Experts of a small language model.
Size: 8 layers, vocabulary 16384.
Experts: 40 experts in each of 8 layers, 32 SwiGLU neurons an expert, 8 picks a token, a sigmoid router, a shared expert of 64 neurons.
Below are experts of layer 4 (counted from 0) of a mixture-of-experts language model. Rows are named router (the router's row for the expert), down (a neuron's output weights, with its number) and show model dimensions 32-63. Each number is 128 + 24 x the weight over its row's rms, rounded and kept within 0 to 255. Numbers have three digits each.
After each expert's rows: "raises" lists some tokens whose logits its average output raises strongly, later layers aside. This comes from a sample of Wikipedia text that the model never trained on.

# expert 21
router:170148108136129144134132147139088153111137074134157169105124098108142136063112128124108119134097
down0:118119104123100176098109124121137144145148136166146093115103130121152154132195109132084132144138
down1:106135146159170131148135112147120151138097136128143164116127115156106107163089143145170163093151
down2:112118143084139099116124077090196121118112161125115096139097102134131134129090085169124099132117
down3:163109173151103155177116100156106142100152120120146145119131174138142103119110132072157110142102
down4:121123115120164092132155120073151127113133134148131088092143170150136153113142100112078126116150
down5:145110131112145150120156112096130126151156121123138139101111127136133133106142123125110103151121
down6:135147123151092133122146139099146151151110122114129189112164121100155145113145135127123119107193
down7:140083144111100147126145144153117177114106155114090113125114116141088133140122109127128141138115
down8:110113121178149133096151133102128114119127103173133098134168167105100088116089132143121093143114
down9:155146161129148145125070133112079174121104120119117114113122101163131130129109134100147130113153
down10:108127076128114144119116136100122099162144109146137143095129209157153162113149105130100146121165
down11:047168115157113083159129092121125132125112106163110120107161173169154152119176106094098126131091
down12:131112138134111189131127134140112097104135108129155137105155124158146134137128109118077111127097
down13:121167097157103121168106118099161119099156145137099121128072107123140122102139114086132127152140
down14:128129148145121109117104131124127105100141125163174105166121139099122176114132140103162132151134
down15:090166118161113108094154134099142111119101148131149111116189163141119138121097089163129104120136
down16:120150140074115132124117117153171122160126115114138146138119092116090133190099138165086156122143
down17:158144124110122120139155118068132148158118082093124110180096142136145095102162176129175124143131
down18:118124142113071143116113160155147081118082121154127144106112096124132111085089140162122146101132
down19:142164147179112156115120139139095114147102166124158135097137159126162141116097097121140128134144
down20:155155155137119124116100113142112113162085127135139153081119154117080132129108114101135163061148
down21:113128097147149128124151173113092155116118117089147117099078084105141105149156112147149119138133
down22:160124118123118148143166148125115122083072119138151146127149120124160083094075112134107125131084
down23:113118164142114098134122105106127099131136142117130142156113104114139186174100177107133151098138
down24:126134119103115125097113108103128112175131128114124132101090103129130161114157152125157189140151
down25:105138110141136133178110106128086173158136126147140113144144152140127169094114123058135138151119
down26:120098160151171080140127086134126095132118093113152164132155130149122163122130108129086073078114
down27:128193105154116119130115138112158110153080096144119109173092109125154153115097108123155158097139
down28:114147125132062109164124115158122101158089148137117108161088125123154144137091131113142139114160
down29:108125136112110131161067203112170162114152106122120133141152106115123106115157141131158148121081
down30:103116139155182112106129151158130114115134149123131130153152151126117133139110091186112152134109
down31:144149120115121098123150110115143139122125120166137163086109143140183150118188121088119156116132
raises: "ensis", "aceae", "ica", "ova", "ical"

# expert 12
router:146148132115132083154098126122108106153103099142132100118164115106120152143113159169117134112103
down0:136144179105133121138123110114150128140138125111123148140109120161114101108119077143102131125122
down1:185139088111107098106137101138116119152101123128140131157121086123078096146130171162194155138098
down2:116135095143141123162127158149158132125126126141108131165116180164146120123124089107064156132106
down3:139120130131112090090101103105133101109140121128137154144135153180130119122146140156131131136130
down4:084144161120114174143109134137148112115116135126102167100129097133118128152135143156139167160144
down5:157135090086095068128168126154157116144117121106127164111127137102107112109124134100136178138120
down6:157142135101157096129130113132140148166140155101128125140125121160127142144112173159142068135125
down7:136140150144168180101116110127134143164125131148094126137145114115115116135102102132132117137151
down8:091119123109128177124119110114141151128115125161130135117088126122081110109123118100141138123110
down9:144061108140111081118160149149155097132106109120084171158113130106157162149133112156144110155096
down10:066102141096139087143113184117138143131125185136136101125135154170140136115119137161085102132079
down11:100139162118118112127107132123110135119147137136093119125090182137126155146149101101099130096094
down12:167156099154149090078141139145071117111183143116138178117121129112157100155127127112121116135114
down13:122136089153080144117120150100146147150097137140104148136112124132118125154166157107101103108149
down14:125102186066125170121171136123117132148122161107127105101103143131084108153130132104158098123130
down15:060149178122139140112149118141113116151118117125122173167084145114168144153160155107110158136116
down16:081109136118110154132145129113087144123131136148120141141139137118136119148085105148140123122128
down17:128132147139151135141124179179128104130127117142140115134125137132133109126185137110109148174107
down18:147100105148105116117100067144134119127102123140163144140131106088126106166113136122137107181158
down19:117182143087098175115147132119127125165149118160071135130132112115104110094110151148125129125132
down20:142139117156138122133107110151163130109153137148118070154140112069158137152113115145134170114119
down21:129135089139146091128138115138082077135110111137094103122168087097087111152097121145169096116136
down22:114152196154169152157115149172139135176117138117129117110142107125096150144137095149149083138146
down23:085129125153161127163138076100125124157103131120132159130126088173143146124095136126156128133144
down24:113157152115112131104099125123119112108172155176140111136116147139140104119093091144106141118137
down25:131128061177110090158117109175188127134086134130142155123130099136126084118084131149147102119164
down26:164137120094123153129086117144121157123189145117151117185149134102100144145117167128115119122145
down27:113119161125156173105125133116169100158131138152132120145138168106159121145164147136104118105135
down28:096147172165138117124146145118118080127142106137121144142134174138146164110158129108125115073090
down29:126137115110126143092153151166113163137162149148149135101149122144125130095133072132105140102120
down30:116131146170100117186082158157156124162126147149123144167162099143131108143119140141130146166118
down31:138153121073115100140100141146140158154114150156143128109149085102140124131097153119136141176148
raises: ":", "\n", ";\n\n", "\n\n", " /", " †"

# expert 23
router:135134122114154125147133116131117071135171089150154151087154092145125165117129129112093134109084
down0:126106128130093079114090076111142148129090155109160160165127071162108136118104152110154133108112
down1:112134163127155127175145145116156130121125121059166078082120111129094135144127127129112172120167
down2:125130134144106127136136138078142127140156134121135143133071134137137142136144125147129184094153
down3:100153141121110170133134174146116098170114153143122098128121123155167117143131118112133112157156
down4:157093136129129104131129130102130166148123125100138124146101122141092110154132145117137141136123
down5:176118089134101155121071134122126139091163170094081138160155118117094159135113119104135142128111
down6:137131166149145129152115119140125129101101146129098148084123136129156132139100134169099148130120
down7:153132173156084110129155148147178116117089143144126152126111099152118157141163140170167130128150
down8:105087151105140125125110134125140113141139136125166147112150092161156164101183093091155124084098
down9:142115155117126177145115082131151114142119186140134169130142093185091147120115110103108143140109
down10:127123119206092153149102189145123157149093155152108112128142115160152129114140163117122135126113
down11:112123113134134151109083109145130152128114124133157106108097107105105124140131155143143168123158
down12:110107170122140177118127147125149146152114095144122122175133125118107144128125118131144115197148
down13:130108151139140147115173171159130143119130128160106152118132104085110120138159115106163095097096
down14:100129128087124110128114127125144166098100118113140146103134125125176202126134058159127148140130
down15:174125133132123065143130120133144159111145138132088085134116133094117137164094159163120184140117
down16:106121154117163125171168183156168091133151139116123084092122132128085134151134165110116149142152
down17:135121132153107173147122139120136190136150160069124133194111158146112117151138135123136096146135
down18:129162172154146156138153133157140177154112144133142125108126133134116112162148145152119078096129
down19:122124151135172162115115111099116142133130163099128108122143148106076193139150132137102113137122
down20:108150108121113091138138141123130141144131115135111086148117121140140131155114156117134144096156
down21:154130105151126073117098103139121113093127170140116130133092130128120112155083091148080131102088
down22:090151124165131129091101176176132164130141145130124111188138126164164118095109106127124118134133
down23:135122182176069119135165112104118121136119151113125148131092150121121127172136125119128141148144
down24:127113130156119153145110150126110097140162120110109129127138116143116172104155183144116092185120
down25:116165144179115094110131140140114099142129110138116174139139184126119120145144106109091103161123
down26:117141141108155139144185124120130113116123156108078104072114118139149124139143105131077098111162
down27:159110144141129118178149089146091170121124103114119126131100124116150135113080119174136120117106
down28:143175126139136134143124154137113150119133129154150141120118151147138132093132125106094120153133
down29:102178144139170118117161081107136093105146064150156125124137181130146156103136102143092123077114
down30:126137151155167085158115102129138156136121157156148133138139134170130123104114141113146128172125
down31:110146113124131132111136122144092124094152113129112127113136112111150161122133126092118081123089
raises: ".\"", "\";", ".\"\n\n", ".\"\n", "age"

# expert 10
router:144144068132122120118136145122074129144139121160151171087134105135114105099121168149095116126083
down0:119124098130155123103119134110122132176162153134111113163138116093128099131122129132136142095133
down1:104104142154127087116192123115148078094151098177075130132124123142141139124176130150137124084101
down2:097121136140113148100129161149106141145123140139095111112148126153105143104160167144122073136138
down3:132113139091188116129135088115138117138126136099159097143164122161139155064124149129151140169133
down4:118133126171179070111110132153137147178107128135147127164104114143099089145100126146144156143108
down5:162144101124121126063121139117167139169100141163097112141129132164130131101142153145127099172128
down6:134152121150108095089152104138172165150135088111095057162090091149123186151136142149112161102100
down7:135140131091086082099113146145131161117182139092111163096135112144123120109130097145146118124084
down8:098117109141148132099171099134123112136149139112122079106155122135073142154111156083139116134121
down9:114146089119125151163136131094119119117131118119130119112134104102084127102117111171131121132160
down10:127116142086148137146177145116148136156099127138092090115097171149186137128134126120165157155136
down11:082108148124171116104126141157107176113095125119153137163156149136082113075095129138119140115125
down12:122105145124124112112161095099124104126104149115142129123135134199102128112126147146152091132098
down13:093151096160156139136123128179110127132121148142133107103151125174132109099124136118131162100119
down14:139139128083117096169107101144151142133116153115158099168131091094112122128151122144159166126146
down15:145140115124113114094160135128108138114120134133152108157151143151132144107126148133106133137132
down16:119084126147137131137126140134093077141117129114143085171110133169120107140141145138131107145111
down17:123151133139136138154119102153133124148150125130101138152137161138153134132129167146130138145132
down18:131113157118128113100119088185118145139094185148133082125112159117092129117190177092133101122074
down19:130126124172045151114103087134117146149140106129171099100120136117170091105177105120131148116125
down20:109148130122136122130107116127101140103095137149147186159145170102170128114103144116141128110137
down21:125115112127095176147124141088096103081135134099150120092126128157140113099135142087142147088104
down22:149136101096131118159118121072125109139176120076164117160139107158130146084148111120146127171145
down23:082149130128107138108116127143078168141143165087136178123142129140125100096144155109164131129108
down24:159138132073135153131132104153158117125159154136123094172142129126184118125122108116126130175123
down25:163171156086137170094155138098100147141135124112067119120132131121159169084117136089141090163137
down26:150090117099153137154121118128116133115082179145137144143149131121136128127106164110089126113117
down27:128107111134112127086182114135166159133132089112105083123111175086118131121169128115122125093107
down28:112129094076126137131140124114134141126144140113111109138146140123085099160137137140150127137123
down29:117102142130116100136157139132119082132144093127143114124152156086162138127097051151109086127117
down30:099141119098095113126100133113149138163106163119107100099148104152174107123142169153107169106111
down31:141119090143086100158131133149120094110133091139151102155119117115125162133112126137120141160107
raises: "enny", " ISBN", " she"

# expert 2
router:166155101104133134145143158105124115135109079160136153101136082119141098119140175111132157109074
down0:108152123122093126160101111144132124157105152147119120155115124149115129142127110076108107122124
down1:156156091111107107100130184120124164123107115129128197132127111093087149126135144145132062075128
down2:146108119126163151124123121143118107146154110124104060107136082126129137102072130142136169090137
down3:105119130148124101109124108147097151109094130156105136120138135156108076114103104120097096153140
down4:079121127145131153105136131118108090097121149118145137122175148164168156140132070105104093154113
down5:173151142108149155107121110122154147116080114115114152155137119113135097127169172154186136124169
down6:133126111117081090094112123097140171148089105106109134163113138158146121125100164177138137161149
down7:147139139094126142123134093126148090126143174123153075142125100118103152136102164134180132122159
down8:147110106108153137164144180111110145088114157117130189083129167170177104102142126146141155101101
down9:132128143108119077162113147119138120149104138079174093178148109136089091163148145110168138112100
down10:134143116151063147150128128124140124136112124155112153135118129130155146106104107123114092142140
down11:145094151122108090143103117129136122148126126129140142094139097110130156113136153181110095133108
down12:106115085137141157126145173111130107113132135147127161098135100122115132158154095131118155146107
down13:102097117122108113129114165160077133128148122122096164123163119133121101124113107141104140165141
down14:120128152120129161153107098146117149127136153139122096147144084148136112142126127139119167108084
down15:109115095137120123191118126141137156125106146115106110113114114149170169180095100087129133124149
down16:118143129125140100126122121141151096113161139129144125124136146116160117106108132096127110164107
down17:131133118092124131117118181121136069136125162091123117098129141173127181114148078088085101114095
down18:113115140103155084094125055149107127132132120120131105131145150146117147148156115179111114144142
down19:132128130120128116166123097089166147171149127135149096141102112093114142114133156122160123157134
down20:120107119136148089121131152120109132132159136124081119148109114090157141117135151101135136082141
down21:126100111168125130115111124094137111126114138122102085152129179137176130127142098128114157076132
down22:127109160117131088118122071153125121131180156131128125159160104083114140144115103144118091148170
down23:159148130141118164129107096133123120114120143146103093137133119049088106147131097132104129109174
down24:157154120125081143135154136127115157165144129084143152125101109139120097129150131133122160114101
down25:099135176146138101131147148146128114114169167133104125110129088149131207137123118125135109130113
down26:114135101167139140123166145141142114127164123145160153105133149150135119168136114110128136124125
down27:130129105099103096146184136148112133110151163143172126122130124106113096117154083103120168095132
down28:174150106104117114154123137125133141139121113165145104091132146130116122095129109151105132136151
down29:150115096116098146130162142130118137095155147151136113150104113136117128109109107115098093124139
down30:134126098108122118102115137121128124160125122128131153139140165123148110141156082130081181122119
down31:181114130130126108116119092128095105131137084126123136136134166139103154102118095145132139152123
raises: "\"\n\n", " =\n\n", " $\\", "\"\n", "]", " −"

# expert 8
router:142124115142131124123123147141097103142106059163164175115172117123123164097150145139079108145105
down0:123109100106090127100149080104161121146075149183130161135133128137115095114110160132148131116127
down1:124136145089140102127168130157116120130094150114125124131146132110116145116114094113132116105133
down2:119132174128136134120131118135060078129119086124122124132116130116170153117125118105105112144174
down3:135142129129090143164109155133164119144105102130132137097112132140137124143143144119148127121157
down4:134153114128136154139138119125131166090116149105141123123155117154119096127099123121165152140149
down5:127127085115079086136125113163070143135140160136095148148093096188109080126105118117134162119109
down6:117121099145135114127123131140096146079141157155166075155136133122105141145148167109119109162140
down7:123143080169108140097129140141136122146098103063121148133138152165103145107129074154105121138129
down8:156136086158127104103133119124153134128157108120113117141125152134160138149130123071114116170142
down9:090125149135136143135159107117152124153144146112163132113158085131147138124111127116131082133080
down10:124164136153110176130098102113107132141099122130151104133138140080117130131193112146115125141139
down11:139125102136157134145111096138078160140148134159109133139118166098161119156102128122118110125150
down12:112166103098123107135122117133104156117119100129094141085157104119106151117102105147106109138153
down13:118149179135149120142174137114131135106131104097127083146109104111153124101138128108096110126106
down14:098154134121121144127150115083129127144148154146125138088140110118174091135149118094150115130196
down15:110086159162136154147127099114157127149137105126122128147180113089093147112084142146105076125154
down16:152144124138088082100086135079103161129143141125089122101119121110135122160129141119156112122148
down17:101143118163124125165093111139105106122135153133130163132123146136153137142100127137112113109156
down18:128086094125133095170114091144132132113102131115169111162108111143143124134094133148128143108149
down19:054118097142141155166096160147137129140098131156133125085164109120142133113105097166150153121095
down20:133153139094104155145145123109143118169167146112092137128145128131225091161128170132118116088117
down21:156138153119143111107168148133129137108130124151114114145103137126143153133137094116135127145162
down22:101115134121159126145139135102118174153113147093159101160148119114155103126143143060169127107122
down23:099128133113156186109105139101136131128146178119094123161163181106063129143096139155149165138143
down24:108135155139105130142104122096112111137091161141126113140141135069105117171154133123117156131108
down25:127096108115144132117113118145130115105174150142094166106147148145150146128161155140155087115142
down26:122107107065141147141123123122148133126131122115156118129121118098152154151151103119144137130176
down27:159156154141132115143116105138142126151152087140124128111126093132123122138154128130170143128169
down28:116096120132105113111103151145144122157133134094114191160128091131123129150102118133190152087077
down29:119130186102119086158138107111147102135098124152114096156118166178161160153129131132123107100125
down30:094195090152119157108121120136129143151143165125125127127146095102147120130126150119121138068132
down31:130094126131064116139143111135104112147126142131162094146127098163097133132144129098118181118120
raises: " the", " many", " numerous"

# expert 39
router:151137062089154123114131163101082142154145104139165133076131148156191135096145149111098075112103
down0:112079103133117131092134127098127159120095156122142130146141116127113107120131152134113129121131
down1:159122165141101136122140132141124152143058094106079106149142131125079173131133121150157158128112
down2:086101137132141165075141156129148091110139142098081135100133095111106141110097137144080110110097
down3:132127104114155135098168114130192120109117171096122161139159081143121136091145112134106138111082
down4:144080156125115179129104142099148163118103160148111152119111164077153110115146141148130121121119
down5:086166152119088151124143112135141135127120135139152138109150181140114117128132120136133135141158
down6:088088095098152133159101165100138129122128149164107119131125114152149119160102090111154129156088
down7:160131123112158099109100108093113121106150127115113153133112134148189143151154147076146147117109
down8:088127129148141146108143113133149085151130129133168120114200110171124118146130132110109128127113
down9:139131156127148116109100096086153155121107163166118088176127142138141077127148104146123095130143
down10:167153142146086103112083110155145188103110177132147114172144108084140139114116122115110154127116
down11:165153095158128106109125133122115077115089149146127128113117124121115166134077105106153138116136
down12:064109101135133089119110112068131094131129174148168117129166153089123124074135119114162099099105
down13:119108112127106154124165154118159156126086102098117132124140103090145149161136174115101126144103
down14:148136110084127165092111128119125095118155122107132050133132153192123178151160128138098041108112
down15:134129117141150107098118166132109153127122131059133059153115139127145152126118110167150127125106
down16:138125143135150118111133097139083134134133094158114122092143092165139111085125124130144144135127
down17:105157092140103134104193125117100165146121132151112119124107165131175183179140102127125113123130
down18:105110135138155114118141154155099084100172154095182143140141145123103127151088128141114106159133
down19:091132140121137111121126141111129101103105102140157146128160155111134115120087097101056110157126
down20:144116132142104134111088188180113104175123118066151118136122097152109149136131108094140104159122
down21:142141153134138161112137103114150115138098146139127144111171147086151112148159081130129113161147
down22:131129142133128142129144112151110115130126130125145083096127127082051159133088159102143124153137
down23:137118127135142135101119120136140131103111106168144117118164109110067109132127153176104122133148
down24:132107121186111131141124144139190110150137163169137116173107141078165177145126102096083101141108
down25:068093102144115133158137135135135169107116124131073174099124144141123154146134175126155148125154
down26:159122097121172104107141137127136067117121160135140142093132143115158122127138132140129074125114
down27:145147122117150134135150083105112079157151136099110104156131148163101126182090130143146081099137
down28:116144177136111111134108091122147133127149101141102083155123134125121141156087143121133127171154
down29:145134166074115101178123174136148121133119110154062140189158153135111165110107117153135108150145
down30:146113126121091129159132122135065123116134126124139170130142131124134076075140140084100144160138
down31:118122127126120133059137162129133109166113096121146118125110153114113141131120108133111095111112
raises: "HL", " sq", " NRHP"